Below are experts of layer 7 (counted from 0) of a mixture-of-experts language model. Rows are named router (the router's row for the expert), down (a neuron's output weights, with its number) and show model dimensions 160-319. Each number is 128 + 24 x the weight over its row's rms, rounded and kept within 0 to 255. Numbers have three digits each.
After each expert's rows: a language model's description of what the expert responds to; "raises" lists some tokens whose logits its average output raises strongly, later layers aside. This comes from a sample of Wikipedia text that the model never trained on.

# expert 8
router:103121108141105135120083139185179099153105098129105127103141113096173140132129104140126149126103145162133137095124151159145137100154154099124087144074117126120143124089145160158138146118134073117114111139119160104086129157084080121162136096106089118122109114069155135151142142155136120128111101132139105118133131136098111141154130097136136139091135109104096142089142102132119106123117109078149123152122136183126114112163106111140133119109138122132171152147149140104141133147121148
down0:100110105133105183153119141109151116159086094142148126133116137107143121100103112127089116096117115147136171110101111113133154130133123165094128140122162087130125162092115133128127118142129211086152121131093105105119138116120116141110154101123191146164083077146118110124136110142137084176135093081121148120114123122094124137168112119148136135145146126122139120101129105145110152152105146072095121107099117141121140141099088131175144137111100136167107110129086156105129118100138143
down1:108079097100143143110185119127110117183111153131115146128108116108124110154152136135146112093099107114133138116114162125122083122142136135131126140157162103177105173134111184111148125092163132102097125131140163162187144092093140142122147119123116152141130153129106086150135136149110123139152104136145116168127133171117172077092124152129101129124108142159126138117129130186085116083137136112101121121073093128137118181107134152163105121080117129113100101167129140118131130091123121
down2:128142123130139160119119092079087159117115115169139102153157142169123146105115121144106157104139114120106169155128134112117119104162164182116143147141113138123140101119132150132150126120127147111104155107126128127164107113125126120111113132111103062152144163137096110096150182148190145122168160158118152138158122087097118155137139083158080160129112120100125147094104089135113113119156167114138098108121139088161138133138104185126129131114135105137121127090142080137137140100116120
down3:110119156136097159112148176157141149129134156152141081103099141132144149144135148105132130106130180116084105090098134146103105119149169132169097115139126090105152137130158193129091118110120138130116104133152120145114134141128147142139070113156132108117158157084128129111130126155137107111133169134126169113149101112089146148161093127116153118101128120096162133159081115108151073139111106122168133118123116108127113106099103120121130111099089139130109111098150127118126157097114147
down4:137113113094148158148124149133122115107127094097107103139124106079143130152154089103121148170103131090109153105142128115108158119124083175162165103150127123097140104103106134159095140136123133093094175125087155141157123102144135110140132139152125147126130099124144137110099145095157159126120116133130155110159117086166096153157154104121167129140131121136112105107112114142142122088152117110129123100172118160091188109103146102107091159079136130133140141086116149145106107143140132
down5:151161155119138155091142172142157108140121088115154177104101093142096117066101110143146143139163113116136135146113171168162117108116120172123125121071121154144139073112113144162105139121138124108153171075148155138127147152117141140134122135143113138095142154136164116129106131134130156176156136142133121130151137128127138138110095099132129154142145166155151103151132151109149118131139106101115190171071135166135088136142134094154163131139130109121108139117129141136099125123109117
down6:181118093120149138148096170153117126142102104109120082164097150154166126135128169121137115133130115130096148120133135125098096108111164091154130139117151152131140148162140134136123145125131053102123110112116118126134138124106152102142088177140154142193161135161118121170127173172118117094137127136180194125116135113130124134086105175151102100091115147086164138149104111165138154124119125163102083134159118156089066114129147079135088134126119130152140111092122120133169127156127152
Description: Field names and colons in infobox-style lists, such as Born, Genus, Conservation status, Formula, and the colon after them.
raises: ":", "20", "==", "-", " |"

# expert 0
router:138155108119118139151115128164162118112119120110102153114159109086142173141140131095123167130092166151151130105158167126106127103163171095087101152133115148132142115117164167169126148126106136112109087160124118100112123092124123124154089134093122099149108127121174149111109155184130146125121142102092125147153141129133120141121110109089143162083101101106100151135123110144094113094106135121161101136155133099095127134129098098136101142126095130115153142148169173118121163150130149
down0:146141100139162113093116138098131124167111116129170173134132134131125095128100094100169101099142104122148081140121171165124154106153148105107111128120122132137119134108083104108133151122099095117090137135124131120118145123091077131098105135121108155119118101108128101146120112139133153154132114130157100137099132134160114130142131094134081109119142097107088166144141109138092101176148132131090152129116170121149171152091120124141120116072109119122117162112054094136086128107171101
down1:129110134153115120145118157173093156111128145169138147076087129141121097147110138122115109146113088105132124124109120078086124125139140097108134158112121160091101121131092078138189150123079125097145144105120119164140123168140115141157104129133097150136136159128132136112151149113156162094139101102194129112132160084145159150160130139162118142145130131116156126120143133140127082151106134147096112145142135102135155111151143147159154176143129105142114110148064131110089131136147139
down2:173104106107135103114103124180136131153119116153174125128125142148118122146111140095123141110130151139086150134142069120168148148113119100121133111113105145158160107139193128097108134108093119123125150085081083114153137103107105106159163128098147121124095151090101161134156137127100110124129090111142160151061104085143103098120122107163097140111175118126143127110110110122120155126140145097121122155129134128129115094115154110147154117098102133132146132155126106117170115145134125
down3:146120134162087147147133143174142155153127121095175141118133129150131101094115155108086142158096117105139151147124140118109111092109113120139120123140164146119149124189163138136114111098145118082118141120161141122129119128151121125107161135168158118148174156166135173162102110157140117155118093143133143132127135118107078099155126142116168085158130168164131113114098151158134148126130127125037119125099146119143126132149149148153127105143161090107119118126106130139143129137173138
down4:160127086128139152122133123126126127148121127126128193130122174125134147137150120132142140195128162136123140120143147125124144095108144149130118123117155115146094116114141113156120093192124158107125130098160125092148140168145107151077140115104122108122175142126153135109152131134112121135157109112111117137126102152120159153180086173079090151174134132145140077112112124126119161111145131137077112072103114165106126120119104096100159168118108121117143105160143163161171092144151123
down5:147090149148110088112131117183137142152107154119155088098130087144108151135103139120135119135132148113088141159120112146104086182160108101151128131127100133143103148167131101148145135084142132132125164078166128091159140135121158126121121113132136127133142146139115141147135137147114074139132104148146112098104142131123095135124136095114110109153139099091122128112137096123062133133123145130072111142081163122101179154129140114179096126137138190135159162152148168108090113178102118
down6:137148089136127137134118121129104145062144102155140125079161146193162132132105129140185106151080082160148073193099141141134166174146124155135121140130205115135108153131103142120109130127138126137113149131119114126114160125135126129131135117122123137132066156148079144146090155131136102094146131144141137104173144150119109106109105150117120153118098133152101145100134091112139098140122107122116165124129082158161146118065127130135130143116126147130099115113116118143087117135121165
Description: Final pieces of names and titles in tables and lists, such as surname endings, institution words and years: Sokolova, Award, Street.
raises: "ased", "iform", "weight", " rul"

# expert 14
router:119152117105102126133101092143144133131108160164089087100098129086140139145147149142144146141088092145112132143128173142137096098161148130103153145133119131129082141153204132124158171141136117137106118132147132127097116101151102114173113069080113104131133090116147150162115111124125129086121119112072147145161135125138130125120128107074160188091111100088100147145078119128120112120134127156166112167143105094070102110126123104136140152164128089103138154166162163134109171140124149
down0:082118143121158111129146162145140124150125098140089146119159174107147127128110123126142160101113102110109136125125134115120157134093133131120095128133137096128137110169156182162178101122139150148156100126118161133085179084142110090092132153132131117161109149102134106108142140152141161118139136125111123151153083134137185132109123166103169128144114132147133120166149135119085153140161175195107093154136125128143128126128113121120125156141176112166119189142145132152155136148118062
down1:091091119138124124097105125107131101163121111140173125181122116118110090091094074104143170144128153139172107140104132120110132142118160135132097102152163150125099111147140121126127138124079152159112111120161118146113075197093144105141153158130083129110124158121121113131145123142122088111132149125155086102123123102115179110141123169156101162131101154105158139128147152149127135108170155131144120081113135145131162162130123142104134097150180095136126152129108119103156132104154093
down2:101089109140162140162121135110114106095137159097103123085122153133137127181111138138116133119103162153123142097115108139120136124075107205136138134088095144079143128130120122126137101139087084143141131136137098087106137050104133153142126156127125107127144176137091103134117149173180166150169131134138124166145128121140138112099159100141106156099108111125139109123104128177114124169077178145103085147098126098122136162165126112101139118141157122133099107116103149150144145127102125
down3:148152074119153103121144147132119105110123135102140122118103131150114078126125124130078130180159141118117088107136116124124102149123124170140123113108149120105133135123114140174119130092148081132115118149146135164118133156159088170090112115108115160110122134131131109073103082142148095144130128155115118138127180104106116132133150091135148127125120116132145136113141100131099149124121126081144187133151115121090093108078158133137118135104157132150129172120148114126099119135131112
down4:139151124143105133122135162173119106107148139166091124105156116124142132152173102136123142120174105134078166139128121131129122135121102120180157121108158140133122102162107106078138125102103115137133083114161157160140163133130184110128096134116109172134158167125139096134088127153129152191149099128112114115132120135099153111127134097088164140144107147103163102137105164166145108112086089128081115120089154178102118133172165105156139149106114109109170114133128102099099172104158174
down5:134120158117126098126116088151122100121117141111117109093103160143163111160132127124118106116132120143147112087161148142164123126107135108110128163153123138132148123098123131137144111121150130150105117115132147094133137119120091103136171119081115123120136097161136118104109121094099092110180128144138109152130118096171152091109128147110129167099132174163141102145136090168122136126075143140096113095164123134171119134166115151092159112114091126128136130141126107136119133141098129
down6:074127116118124124112156114137158123117093117152122095096140157129151137131186102115146155136089109090111098200199130117103129155152147102110099142141147150154075118154140115063120076105120134126128165131166090145140112152145112141120114158164129162128149095133081147116118143141147150100123144111136135179153129155121112119124141099119152137116134154120097158114134160140119138141135130131147094092165138166122155142160161157141114135167136151148169155157126118127112107113137110
Description: Digits, spaces and percent signs in numeric tables for elections, census populations and sports standings, plus words like Votes, Labour, Turnout.
raises: " |", ",", "\n"

# expert 4
router:114148076128124143142105106133160105119116099128108122112129119132122152128158119123141136121085147128148119126165147136111149106187134097088136136117137114154150142116153138158131137142148148104103102187148120141122150099145118112147166146110126120128068115125129114133103161159102132100124143069104111163129132117136074165091129157125159138087089071111113142148118124157118152105079127104147124133125134097095096152106076109126128077095139163120151154145141168140121180157141125
down0:105068128156170144118161098093150096109111112148145118126131081140084146145151144148121138145124113153156137146123093148080140119128110135114144091111115174083141142150131158142185161137128118141150129140150128163137094142102107111144172132122145124165121106183119132126121127192106134169109095142102148119109110150087102144176115115118104138155151119093074127136127132152136125121075120115109120104115133080128131106134151084135125098121116164119111158117178132164125129166137142
down1:167146156104117166117090134096139164130136106180128093114162157082138127107145145117143137116130138157188098111125123147147141131141157079113164071122089102135122132158111165096130113153138161127130139093136142115139153142076168131113138134106159145074136130140107129133120100138099120121130165100135156146110143138118151183163114096134101144141093142069125100147132106113114170134113144105121103137132175115125177151149153110136105118124096089092176115123076155128155116174137142
down2:125143148115115151112092104093132133150136105114106137129147174155117114100112171084102117120124169172115098134191124136137131145149104108137098121153096118181164117097136092130136126112124091132095119123153116170088139136109150134098150125150111146114158118098121121165139123084140101097106155131137103116116068107108110144118125139138149100178114130140120139163126154129110126125147130099155112147134115112115135191142096119135151136131131143118139140150115130130131147146153139
down3:146094112132110110090149173129107103094155137111099175114117152132151154129118147102113128136159175103117116176135120138151122121142135100114134153129121067136147088192115087112147150096128155103143150129122144147133120154084139109117114151122136090157101124146147083145148140115141118119137122140127094151104150106103088134152125117148145107157140128117118115151121142147184139117157145146097103151164132146126113132098126154119094147156133095163148124139134103170130144096169131
down4:158144136119194126127147112137109086136138085176116134127122140134144129110163117109066111097139139159136163117118094124134160108168140164110088111136140152096188138170140140131157120106127132159135153166208099149166143102161129112091151109094119133084163141142115129125101128087115115092123145127104132178148118088132166125108184180136096110130105120089120129138078099129122163098108154122149125128077118100119122123142130104103144123147076131130115113128146136160157139159150185
down5:094174066109089135103123123093096139139139066094114110126143116135124091129126166134142146168182127133131124116138124171117123128115109126100118144097151120115135113139157173117156135128108127190160114150136073107140133183111146114112110113114149105103176159101144161138144122138131142116104163127152113136114171175131147158118087093160134103118112122109123153156142160109108180158093115128108124141097124119134172143136141125156087157132131127150106145124128147128073134162132101
down6:118109138132167071104105142101105128102132097088127125095127088123099127111138144135127160128134123115113123105103127111136143135092103126112076165104119092131154140157109122094123127079123151070117139149102125134178147190118133107125177108125130099111130136150176119148160099160115109094160106133121130167169133154148174136099135111088149135116102126165117103156095182097111141109139127115060146093116142133149117123145120109109121153102144154152131121103126177134140158091142117
Description: Periods closing sentences, often after a year or noun, plus paragraph breaks, heading closers and closing quote-period combinations.
raises: " In", " The", " However", " They", " It", " He"

# expert 12
router:110146093128129146142114128180167121134100113134125134076140131102108156124126139133169170158092115171126078113133133134131147118224182127144096129105130130130159134107181162164144148137132171128095125140146135091117112112132155100107124090109143092130126110089170153147144167136126143143109141123120125161129139129124106130118103149104143113139086114090104118156152115104109138103144144114174107115143152085117141151135100120120104120128128141128142169118178138124103206163139166
down0:121143126112124133105129100166113114113105140149138127137102111149106087119104121132106132131148107158140109150181121156114085172126176148106124120115105141152161161133109132130129139072144159157122141129116117110132118105157085144123160133131133136113161145104167131123147124181154106156125096095113106156098152155158075146154168098125153155155106113143127124144109126152151118104115162124168145126132182133135110105131131140129117124089127110130127121156144159178181137153125134
down1:139108134079165141169098124179133120112107103121160150173108189133156177090124147118125125120133100112111135114154127124091124137121106132086130126128141097138134151147090159146128117129127133083152126110111169133072173169139129144130145147131140066137138142089122124147112125156097128098124101135112115112131100152145155107105102111163128113167120108108095161106148083127114135146134111122145104131121163151094163120120097157137095133144089140127124141146105096161126110129107110
down2:125134125145132100151141083119141123078132123096099117138141132149112144104137120085122121125108144116114123119192125169113127092164108155098124122144120121069104133116132117120094150111162138124124170143132120100134120125107116073114149115104103136141126135168142150073147117124120102107105121116177134145119104139076142150126142107129129126129112115157145130131082191122100116122137131125137123174098136151142129111112162151096085084124082092138112141137097158091116125113138130
down3:115109146142171096125149159131119111140130129142153123129112133123097137164112143134116140136120147139128097089117116110138138144110139157147131135124075115140150107114114160102188110148137122181097099160120146079166107154110151152173140131124097197123160115140111111135082133141149117128141094188127188161117142102110129139146111110112149137079152080110100142090125158111183123100111165147142122153137139113123117126148084100107116148124115125113118152121127192126175124119122125
down4:114115164137098129145121122085121133153093108138121125152138110137132150095144116111087153075107165130083133150135136101083130144126172149113125106099057108142171140116132144127138102096153115138101135090140114118110137132118095122150146096101118127159101104149156136114122140159135107162124129109149085154134157134130112144142135138111146143089155138129139147101111098156136122120119172153170103127123111115083085146122114135148128171114125152151156155123122140141109113099106110
down5:137139148163098091129141071140146143114142103142160132147114074148148114118148118117158098148124151145156186096130126135145113163152120132135169090111114106113150133157131116102148113141123105133155084139138124106160100125131121080117136164145103124099156125142129115149100110086141124108112102150129137110140116113155070117145136101149173128159101110164129140124163100156116170123133104078080138082127114131165108120136089083115146100113178104106118145146137090184119125174137113
down6:113127112088141106136090145166128152183132132145108111125103159134128144069125148172127063134113142117131132121093087124087134102115126129109112117114149124167070117127136114111080116181138114101171148133135147107119118138099126165094098129145135149121106141139128140131108111181170139114133166146146119110115091106149154119127090056099127165130099162119130105134144107093192162137155085146123136155186137131147152118141122144116144173139112078169148117145124106117114171109127140
Description: Opening parentheses, brackets and lone spaces before numbers, translations or conversions, e.g. "(668.95/km", "( singer)", the space before years.
raises: "20", "19", "18", "17", "15", "16"